From a checkpoint of a small mixture-of-experts model trained on Wikipedia: 16 experts in each of 11 layers, a sigmoid router.
Below are experts of layer 6 (counted from 0) of a mixture-of-experts language model. Rows are named router (the router's row for the expert), down (a neuron's output weights, with its number) and show model dimensions 0-223. Each number is 500 + 40 x the weight over its row's rms, rounded and kept within 0 to 999. Numbers have three digits each.
After each expert's rows: a language model's description of what the expert responds to. This comes from a sample of Wikipedia text that the model never trained on.

# expert 6
router:603465530357496525451404436416536475531429510483521494541488482447512480542512496495494518454488503537550509464491501506493442502454557464514508526490475438496493447480517490474487451514500467522476542539478494499530507539551511452444562538491500487499451562494428442533437426549499420428607431455501484470556450459465427436464433505505547529514551544441461485502551529511498475495558505534495467478480514391507480569586473482490547522542500505447524487510513570554517476540454476463483480551473524477564489480451435480466534559509501493536542475483499574519470521518511530455540527504533517500528580484558531504512549510506563456562443496492506517464456501449510534506458
down0:514528436563517563472517537428490482498570510439545528460511532484481513591472546494505493561523462539493490462449510513482460509449587538437466436563419483467494534525481499545513485537558468421454513574498561534416520479507542507516450499557487484526517462433461474555496520450532486500435503525548463519472528501520447485474488561521438530489523479448538543491576451582561453513494475437520489491483502450469462451547505563478460488524474526503568480458501595520569510436557508565511558554497507518503531528466533514535499527514509495483529564479504433518467455559479424481568494457409437497469516566552522529496539467455510500474476465521531525436524467483577440439528
Inner syllables of proper names and numbers such as Tw-ent-e, Sev-ent-y, Mount-ain, plus capitalized words like Bay, East, Day.

# expert 2
router:527429517483562505498481513441503511505521471533539480506485513451464529473487545535506485565536546572500491492507473407465551534521543499556517527522484540477487533512537456514459532457476460468419470411534549533534494481447497535527504558509508462527474510500459509501476510426525509531501499441405533466585436536461452490563474436526475547480518512531496407525425401511480545520545479497454434490514518538487482521413458576564496507528514501552562375528523534520496537526472491560514546464456532526536525506430461481497453516476500514507518507501464520526478439483495476538504470490529514414488532551461614475491526526453523536472443514411474466527531506460622538456433
down2:478483559510488516487534483447520506616431578465462546511531560466473483497462519473497470471471545422495538424484551484468529562565490473497490544528464459458435408517444506480467454462498496448482524482506453554518477493460449524599514499533516517542418397548454453551546513490471504469467547511506568478481437473408509509487450424492563551512497414550535496491503443525455493515535524519486507520567496567477500543504448483456542419417520486456450509552423499522498504496530483461543474488483456444501465500496429513479509467464488456513498560492472475513509501519523550570568409505508529474510490474495520522465498412487499440477527480567493501490571429543467503509552
Number pieces in years, page ranges, scores and table cells, such as 19-89, 15-14, 10-2, million.

# expert 4
router:522550497527478422516471594529462510460522505478429517461532598456541509467426477496551467523482509467533521462513480443510553525511570498510523529485561551473512451551520434533522479459543544434476476478559503535480442503536493450527386505474553532492446574522542495545506488462558454526557550511515532554433556439532507504565469383438487431449547477524538511474506467458492470507529502511502479491435487507566510488467496516547480535505502427532532466536541494462520509522434513522514472456497467504476497525448541492459432547534475418539494526428583477571549467531549485465599512551427548465493511475498541460513495551470493483507502440494568509555549498460479487499442
down0:539436418492560517450466550568489455569576490516459497524486580462488517515456530542504561477553457480555579504499499502523599460430541489590473520511545519557536491507527549492452507477490493452538593549500540504435531522511437643473469424544550452484457537486490468475527527488534456549496525499478473499541488538470517538558429494524454548504492547488466510494496465486472539479463473503501546436513523535474500501471531457578468456540491442470526549517522548485513535557543540419414485462513477474492490514484405470460429488519566511557448501517495522556488478500483510476528433515517502501538515518479521446482522549542516500536458483519533574547455582471476433464525
Middle pieces of longer common words, often before suffixes like -ic or -ation: categ-or-ised, ancest-or, econom, ograph.

# expert 5
router:536526509466485524437467495411494545458571469527498478546501504443586524475512485510468459500561503524457516538534563426539388491441546487489569505507541494525492490506451502440593501439528456521458551410423422489464526479565452513514461458516516478519491535592508538448479505479508513565537430527492471517487386459477520456570469523492504501477524451499483495493499499481439497439484512545472574466555517545512478554464528525469535544507484534408513467561495489569486447533453454533599542429510509442521472509467528491494451479450548467459473508469534480516530469491543460575477506494524515449409505524557537510460478565518524502532519443518453480515478492483563460462518
down2:517484468499576508508469483478512563457494491545503546500468507541516552464509538399481555490571555489532421512510495575523451469509538477485495432490589510530442510532545573568528538485453446496522435512429468495561528554503489561460506508579515454542506558520529498551499575472509620577465465534532482493529451502461451468531525495489459502554497524468521533478516461540489448497498561564501553404526511535496539440554450429553589473557504471477553535501502496516531447563481502505495528469435486513536446544497514525555454451533468457540534468501556507530532495548476499480587394529501491421462494443509407505476499482521479504508529518523510498450506536503506545467469
Pipe cell separators in wiki tables, plus colons and semicolons after infobox field names or list entries, e.g. Type: Academy.

# expert 7
router:556509530507439442534467517486444478515529445550536518542472496503470534510493469434512506543520547503471514545488553506461494505521513453488475445474534522446494369531462584477446494411535532489518473509551525525467482582470450537540497597474523481492491555481473506434474490431435566485508490491492440539525449426437548543486488517412496497565520533510527496542531457469497566433569456595586501485445468547432520480476432534562568505452561511533442446529473535517457436494498528572510451436487472464547414484550482516502496520527514522540479487502444491515483487523455488540541495478485477485498481502499470479486530541478531541458562535416522522407489470446493500536475
down2:471500552534552526559519495483516482465481469467519505475495561526445532546573562560429579507466529530501577460524482535463589466492518456445505473524457519470530455448424475507521496518407477494505496517549538521419478462480456535479536467459477539512538483567542480536459520503557458403519492528525475456532494531482449456502413503502466484575508462542555566435494480480423493522513439443463494466469489496413540511469544530573495521520473495480494575537511451532445515509486501489535487526506488566503418497450546418426505489527482516497504456556456493473539496480483486516543576539595547456481520444464399529445538495489460482564512532496536493459491483473446590502484
Bare space tokens before figures in tables, statistics and coordinates, such as years, percentages and minutes in coordinates, e.g. 49°57′.

# expert 9
router:572517474493470520466462497542453471383535481451470487547493479509553530507494507500410434512519479521515467435534514454450473477541575532459466487505495475471501462504568521455412528447561483451517433532459467518489513545498476509584445531504499481528367480521495493489508507415471528492498495466463474523525469481533517502508425507428503465497494486458549465533443511548555530470529492476488457478525544552506495619523522506558492525461394520461478505515458505501538505540429525534522522471545502495528442569555576471525438518474535517436497450463479490502515454446479443545476488581465537528504537514551572536512521497588462474589461482452477492469497415461507556489459
down0:490474536548495555519519458468470514488516515490522491401519526406470519461438548435554487510551464457508565485519518535500510486494478417500521507499555496405496409473532481512455485484488535545459574516517505447504469568483523482502471517482464484467453478530543481466463458576552543525508481453577550524454526543554508423503545451564506502547447483509525581503504478518506513511491480514499466477554421465516475473492524624446490456487484502474543464523426501509529510522561450552533465468437553584502423513543502477517531475468517481559537532525477509497553503432425498411470420562468544543476539471541549492474494465537496553503465432400532519493463491467485421472480
First piece of capitalized names and words, such as St in Rolling Stone, Sp in Spears, B in Biography, and lowercase sc in scores.